Weights of a small mixture-of-experts language model, trained from scratch on English Wikipedia.
Experts: 40 experts in each of 7 layers, 144 squared ReLU neurons an expert.
Training: a variant of Adam for the experts, 5224 steps.
Below are experts of layer 3 (counted from 0) of a mixture-of-experts language model. Rows are named router (the router's row for the expert), down (a neuron's output weights, with its number) and show model dimensions 0-159. Each number is 128 + 32 x the weight over its row's rms, rounded and kept within 0 to 255. Numbers have three digits each.
Before each expert's rows: a language model's description of what the expert responds to. This comes from a sample of Wikipedia text that the model never trained on.

# expert 4
What it handles: Word-initial fragments after articles
router:141130092095154090094175112136149139167157180160069105138129091137139151089127087135102162170123145170060142146115143131145163165071149109136106101138081166106123172164105130121191144165121194115110179051157117144167108112100120097122173103149110149144156105186105087155159105089097098171180070133119098095168050074114148117141139166105115107100144147122078169082163153102145094062192110095096100152105145145191113139144111161128108115122125149131092075064128091179131140150089149
down3:179152177153170152115134125154103133136125093116141083127114131177145126134152165101110088195145168143224124148151140132149149171116125123126128154111151127124116104172090115148122127110176122085147144112112160173147170109143146089118107092132097113119156129197209126084169063152130153089107165208123092069074011143141128178114134170153149133166200168119160121158163162146123200126138103073124090159103106081078117145108163100128082142106148159132129126163166126124121101138111160
down4:142115103173164117123129141195065100124128075151086098115158184114175162151107139137128089166117127119132098101149155119079127163143117159042159151137152132117095167121117103114145162138133160080149183114138146147126089113126151034138061178114161111133177147087144155154109153203213107089151185139108117104072113169134151105104145118115103114148121093069202163100111128117090135150160099098100097084107091109113128139187147098110092073129124099083177132090170190122128145131144129
down5:141084148120114166150101134150123141119175116102201098085121132130137106088092112202116136093164147108085135080115090109099095138131129234114113056189141170153098142145134158212150151102208104154148111176140152141160107160123117152136140161086134127133142127100147124124128124134102136064071132189188095138115098132146102156140143126145143132142073141104095108128132078144113193065166115111090147135159102140072139118141107128139127182124171096112041148085112183136093107115113192
down6:102118162166117098089113091135135147177125125111147109151158148190121198077136142147129160119119191162115122139115114110150180130153136128117125103154127096136153150184116235153147101078124119130149146142196140150146136141136159188198103124105117114136146138090107166097067081153164143182158199082083146098110129121154111105093103205128158191120166111166108049174104157119114177131155135132155145118125074198148146185148092075122088127086142134126119110122057140133149128151124104
down7:198144167035089144090156134149086153141121164175139126127161126209184135125129148139116127161106131164151125131166118127163129167027119093102101185116173156128071126175124149141092101089161108098158137128081131143100168155089148094119122187110136139175123125142144138168130146131152135064154174119138111196120133050092079137111124135126183080172160148124140121112167134109131098132091132145113101150109151089154159127197044137205145115115123088146102160143135121176116138110145162
down8:112117110137179162087137122179142152119091103099185139134179095048096127160132099156107160152155109118126089105098137074065150108139076122153169104090113039167139163158173166140113090092148158096170127121089128154106131119134098121126143218139102136132107082199134145154162103177145078139152137154123119123081186129100106089116185153157091173136097128108110080121130162078076123110138142143141188104062155165101097087138118070132133181097100090173130110127122090111069111123138121
down9:085121186108136122164184099166101107128128128140149094130087170097174062077108078148181135150114166115111085168068139097126151091152117141134124178064091150125150062091121130179092119124087169125150123175112103126154163079085103077097080161138106144130137142140103155175139148097088094117050136118072141065110168163140130136099166190092216125173151068117060166125106130082153166114119119104187134112095127126098082098110115153107117123136137109122129149138135102144153151137097086
down10:115189120093160178117150127131102147146109108138132058135132116105160137136112147124197099156185176167098107170083108189130044104138126128105107127128168114097087046162131181125152110131170149133140124163128147125137134096140154113104124138172146126098083144187131070124142150144065186101121145112102089182162077116096138159221111143168170113104124170111106177177058138105150149106148143104129139140089101113110136099162119126132132166126122144173096146061172083140075145180069140
down11:179126144128138092163080092092134080108106106086114153161102150067136144089124080159139144138093099106138172171070129120130056126146185176176132082098090101141165129127118109153078131149134117150136102129196088162155094170141092163146179081131125134127092145101178048109140098167192134146178125106129156122118191153133180125197124131092145128176098143183115168107137112064102106138102109092121118148105165084121118120107142110149115186092135166119154107124198123116180184159134180
down12:147136104157142144109137131136142196086092149148072047128103174190170101115181087135109090103125158121167164143170145180102115054135096107088122155113160121184171177185171137147153147153113101127139135087096091085106118115072102104134110106127132142120180099152130097102153083082113141125140084189126151122125100144143155178143138142052123154102172127048218150109142154178141143154115128101138134167125100129098147132170110147115151157205106097123117093119140078129106092102134192
down13:094088108132127107088183163155127132131103152130106115107115163136100094167172181168164146148085156069158128121107156108120124121168090090104113173115186134124141112101146140158150112110115144086127129140080178067157119167137111123192148191166115155103200155142162125110136149188172063126077118068167115133089117148173101119180128079077188132136157102100143127135137116069106150115079106135139128071088160150170131149157112128183172144129158148099090058144178163084080117098185163
down14:104142138158126129135179131135152125105143189151110179167149095160138165177111135132096153096108113059190127136194167135108094080122149110155082107157090191129101105148057118087144138173075117138151145070023196168131066135150175093135134122140138162119115118110104167148157152118100171146098150130136171112148109126154155184096072138115090179140100125117141070135134088141140137132094127113121095140127172097105074125111113109105125154116103081113103165147094158113196151090041156
down15:114088114153075131127091070125156158161158134111160126118078111143164098083146125090150050154167139143120146137086121135109153092116147139177111096115156097154114164108057136133187135137110135085174125066116182060153106200141119110087105138108122156125168100126172134195151189127175129124150118160128097153094132129198115131139140091159175175106112126132078110132142060069128135186139123131152130104159098134167059089098176121100177079134103129169145117111101077069152082086152141

# expert 7
What it handles: Articles and determiners
router:144143140105124138124091122138126094128094120156103149202177138206137111135149154150098135136147117155138133085143085168074140197147128067079134127118131180128077108089142188055092144109150091128106164148128131130186116151165132145112128127159140119159130096061157097176099093062119114146072117094160197186151113097121127065108137170169135133127120163093146117111116106150101130128160132179096075202134126119085176105122200150113102162116134112084076135150147141209171080121114150
down0:114137191141139101112090163127080131131158126097137156127138092118098139116120203136212114175156084094122122134144122174080098149107079089158126130102147096132123127127149147106045110129154085082064130152133132091075125089096113164097100171141103111093154135156180158125152067153180179175106115067115102133119139100132094096157134152151119133136086148159087169102133118147137149074153131186090130084058143090051167091161069106142130117085108140148153069089132114120145125159094197
down1:124162162187136111131145146145168140153141102115124104121084154137087176114088158137157134112113181101122115162159087128081123175144104118103192130136092113179112163132047144135137104108128153145141136066111122105151139211121054113077130117117138104121123134145190105118119163136149115095159110197144120124089117151095158091055086176131143168153102098057181133030142131107129168137054095128173184171158134092176158114177146089124140112142123103181095137145137084130142106077118143
down2:143185146162127168156114115098163129168115165109097137115104084126164086114139087154149103135160103124090134085105056139173163129076159149170073155124169121114105113072121131155202110183121120111154145107056163052133064110144103145150157087128123117124138140139132150083079161143194107133049079199156116130125118133179104168201156074136126115121113140164152060134115140061122110146126153123105104143076114165158119139123103166090130155113151143131110094090172087119105116058126138
down3:078137133197221144104126126175122127168126179146119151121127145144100134120112133163162192102170112121161106093146128127147115080156143133144116172078116101144177077101136130096146133120093091117170111151060165178154136108133088137109126126095152072126180188087102114144103165085163166193177060142129136149118167085176130145159107148126128106146140149146155073178139115102172059129153141094151102090089120147120120169140129083063112155117038172130116131112123094079142139148125199
down4:148172109109129141131133145166085184070116133120159133130185139049118136142073094067131166123119124112082151157175146094126133187154132166113103144082126155153126156130109175166160122120173164073130133113155088126122109120109178081147144210142158102162095080156131100144098144118138135146153208153124167161134077150106141159096157152107158127148204151147094114143078150101174157090134122091139098127161164078109083151159135115189163182110078073123130165122187074110118175099177120
down5:111108170200158053109131184129095152169069134133151132085084159116100085093159195150150143121146122138194128133113158158128133104121079153132104116174116146141166137139192223117144103131130146112123126187137129147104077142205122131191079141208137142126133151145092121120123122123213079120135084095134176150125126147139096164069080158134082131169084119075175133127126133103124132151081096117082142137115126136116183148129135085111099095112108150104124179134160178133075115126080119
down6:148184138137112121108157125157118084088140147095157155138160168210083087110110146090133191147110052130162157171110111127113125124111105119097082064130089146164107101144093150106175121144149144079165155145103154152154217151102127127118167138130120119159067212132135121138177127065126161148125149190194163151108140133171119167118110161142126126161105116085136080164116063125177133106151069113089096149092193118124155083142155092123137149132104149116060145201095108129166127120120141
down7:177092141076125150110098148158109159120143136119132158150138119099101093143104123112143085095182137177152149125111140119156164154105099148112144116101143124124106115160150099128154144182155153078060148092092072170098081121135137093167145156096065108084073096116158185083175097134126090012177155136131101116121110119160128160127160151151104174142185140155156094109089198098112119088123118121168138079141138050048165130094105110169103147074158159105113117081144165162141155140177114
down8:149073135133117147155111125118049156087121123115180131086165094146166146135166104111124136128156119136095134145176126094118167131149166144152110102072100091132184107119143226163151168164113120198120164140107111141119108149125094082101077194152091165132130148143125147169127111080116107172188102186114157096156134184140110103135174087121144097140070132182170179170149092076157122128117131140108147127160159140135202101153163094105143157030124101144109095057114112133098148132128079
down9:119106164096116132148140123117116093098110209143113087115130106140091116153143098095203106159130197110138131109149089155102149109171156086149146115115169147124123159162066191138102065161122238093085156170163122160161137130125106087157103158149100088134164122169223115152181087139099093111173144147098058175167177138116118105090147119114149105184117127100095110169128157123129164096102092159080133188134122106125144137110179116134140159145077123173138135116143124143144091198133129
down10:170133092090123156143095114150160172130112136092096126195160105140082158092121116108160149154152106118132157122130067157104120056137111142054136104122093147116089082122082112136144102189096194186142158067134159147077106068119146116132123098110109059117090117219164088188159147068139097143164142139155081161148160145094134133133120126110172140161133105118079148106130093100158143117158157118070111188157168155065147117165175134163165097137131173150085192134141127133109144147132163
down11:185094131150113122095105117127138094088129123117163175148157126110136190140120192160169110145136109108178108100155158111110146122155154130113144122146127141116127119173092024113111114163113069093126176044145124114129151114166146164174123090099117162117117146200183123126103126126129148094142118122105183115102136059088154191115151120092087103111158162183064114123128082126114165067102153113151183114114149127092122154069123188070111129158077093158086115102162125075198178134109105
down12:161133120152135124169136122196138131170132126180157072126093129148094151129074178055161123133150103174151175118171156141108138142161123077104150129114149129188095139147194175102134092097107160173139134055206068166152081142119117113092114095136105187057106092108153156131132171116093176101149104125153128176087132126086115129081123173068166166147111127187141086113114199105117067141106095126148113122148089123097149150092077156124166155125140146143087177184135090132108132123132120

# expert 8
What it handles: Indefinite articles, name starts
router:103148138172137043199102188159091147126172141137199114142063175139156147114104109119151136128172141124141118149151078100058089138185107176176139133146109110109172126090125161130128127178129075196136164125131106143125069132119018134172128175116122110150161151131047128116112138101151092146165114084076115147107145152133184094098090138182085149180108170144139103134133135124168101113114091082144078135142125136135151083118134076112111119101105164135125198128115128128115171115160121
down0:110141133139130175105113127141179171129128165143094146125097143149092098180119116134134153151177086137138100096109161152162147155128159085122123162109157129173164128121160143110086104169202087125165173184111080155052135136081112080115141151140118094175163107127195138170160078084211085141116088138118074121161033104116106082207109127134102127191096135094129088192129144159157128135159121159099102192141121098134136116125128088098123137111042166112114133119120108187130117107135141
down1:150108165162112164114077131161144082119104141126125152144151135139106077184096092132103147125130133113122154177151127129115127164186132162104158130126111160106093137129111170130182134216112138136116138125130144133146082116136045123115156188136083082151152120152076127190156150152159143086170139206128108126149142121169122132104081172096092085052137095098138108156078091091095121143128060115105056066142135110224138042126144157105145150141112106161110106106094120121147084072098160
down2:137138110213177136095143138091139115104099138167119115171111119153131123156170107109116125143119181189149151105112100144129073119107139156106073060133121141111141126053163176150111152116092134127165101107177156128098149102160122107179177038081160123072163133117098138125098136099194077145092149174080120174144147121128110090126148065084152121154161096126138107136101151137066146158122141095161095184168125183176070142108172144176110222139131173111129113142086161133116120147157136
down3:116146171130171132165104125167092128125152149131115122192198150172137104111131145074166130145129088092129180097171158147148132116165107115124171131107155122175108122113130115103171102137123166175125111077095114105144116145142163112076091144159136133095097166128124091166166103127135128127135133176152129052077145134124145147046099086118166159060155093109127102107094084148126141162132114112157094124065097088089066091128173101103164138099110133197081109162061046170168148103122216
down4:152118110101174134131110110137097164183090153150102097103076117170133159128130169078119132114162165114143096141128119135088176121133113163083132166206070140166159135152096139167138113098110089099112107134157086183177137184137117088094106140149121157099170137111148122138190101090129165102194070133190137149124044086130105162099156109113161173145152069154157086118085135074172148143139137146191163129110078097138160124172181081076090122162145150130147116110066119133177170164114095
down5:120126180108168085151156118180125073096148140117153120083133129140104144066114103135113174131121125098164162135132181110133083156173179085217113169100157072212158132144185089087173112170117102155144138109087148119173091110077135090066140132134178149096152170134123116109117168105132146180144131132166080122128155123155105100103204149083111158129066138147151171136121127120149148159123126116134164079095100149095068132075127154167159180140115092124177142129118093110162123154076193
down6:109117164146146086100092180177052095071145155155139121116117144169129084133181135195151133105119167140170091164105100123138164107089163105140136115165079091079155092162087152084103154161123145065164111163136120164162128103128145099140134120106155161087183179143125144096125155146127112054082135125074145144126146160124134116100165124137154184161194103150133099131119124163181176133121130132111196128078126209093120191096144105127052116146118157082115108129104185171172165154116133
down7:174147117133091174069133141194088196106077137096111134132161159080124097097140127066095134128143089140096160144153096105148085147150086113140119106132103100164135145174142138142135126102119107142140222100099084138064157187105122083163112154132119156144159128094082135107111144109145102074147203098166135146124117147093143186150087101200098187144128157149119150102175107172192074119153126115159096146125166103109133074151129141103198129128126113111136129111157042149145154056117112
down8:089119217105099146154163107202149117123093117118135165131126089114082134091123171107135121134149107146096122137096073106105110111146088084148124151156101074155074147081158184123187107141181170144128178145078100137151144149121089154155120158122088113108143093066145132105128133117124126162222109143194170158171115120127109158128193124069125155136084097128163090160111122127125166129106141147126126184098156095139179085146147057139108106087109152133088123113163067176069114194148093
down9:087167119109059147108078170154175125128107171162157154111201130093099145168175133142149159136114089224140101116076160118086203154115107174121134064078124173176189116132127144119120121146109131125128185093139148146089159106103125095103140131160120160170137139147122092184132123125120105142051169087160125134183175161119178101122146145123137093094137105082137094066107108125091207186156141178101104137180144106112097126151127096146134119126092173175152114132105098123153122076146113
down10:177129118109124159141153084150132166128153113147073118147113144082111153113151118084141089088056155106075171095167094140105169159187121167104148106098085092133114122170144143139085139064117137144080125121192162173141132176130140158138123168073101093140194145139137163189090177089128151147169204161116140133153119151158196160140125135126135100133151139136120159154093197087178101124166105116098086179060075116061078129125148107112159143102095155174142181094168132142154131134096131
down11:140090143122103125077110077180107157115141161163146138201164147073153159146139061132172115089143136114191132088083140127103104160187082144143164136093176119097111084163097078197130081132124117223133158133165176123198078150115128137139107134134096182117158152127175113136129123085122129062147159101094176090145163138116139167145178101127112100118105158162110103102069183083146116102110127134108070131074107139142128123114119173116156130121182130132124084137099097107181151128186091
down12:151052138134165127154158143120124112121129130112152126104079119099155133127121126083091125121115144192065100164105129102163136154123142128125140066040152116174096094108093102096083150126151138120151160041176080197104102171093114112182131112125107145128158137180175124158078101105109104081137136100076121081081151190160168077165115154148140165118184092154104120058147110173137095129165107149078120101172123092175137120136130188099162136132161048126117148144134174132150135107140086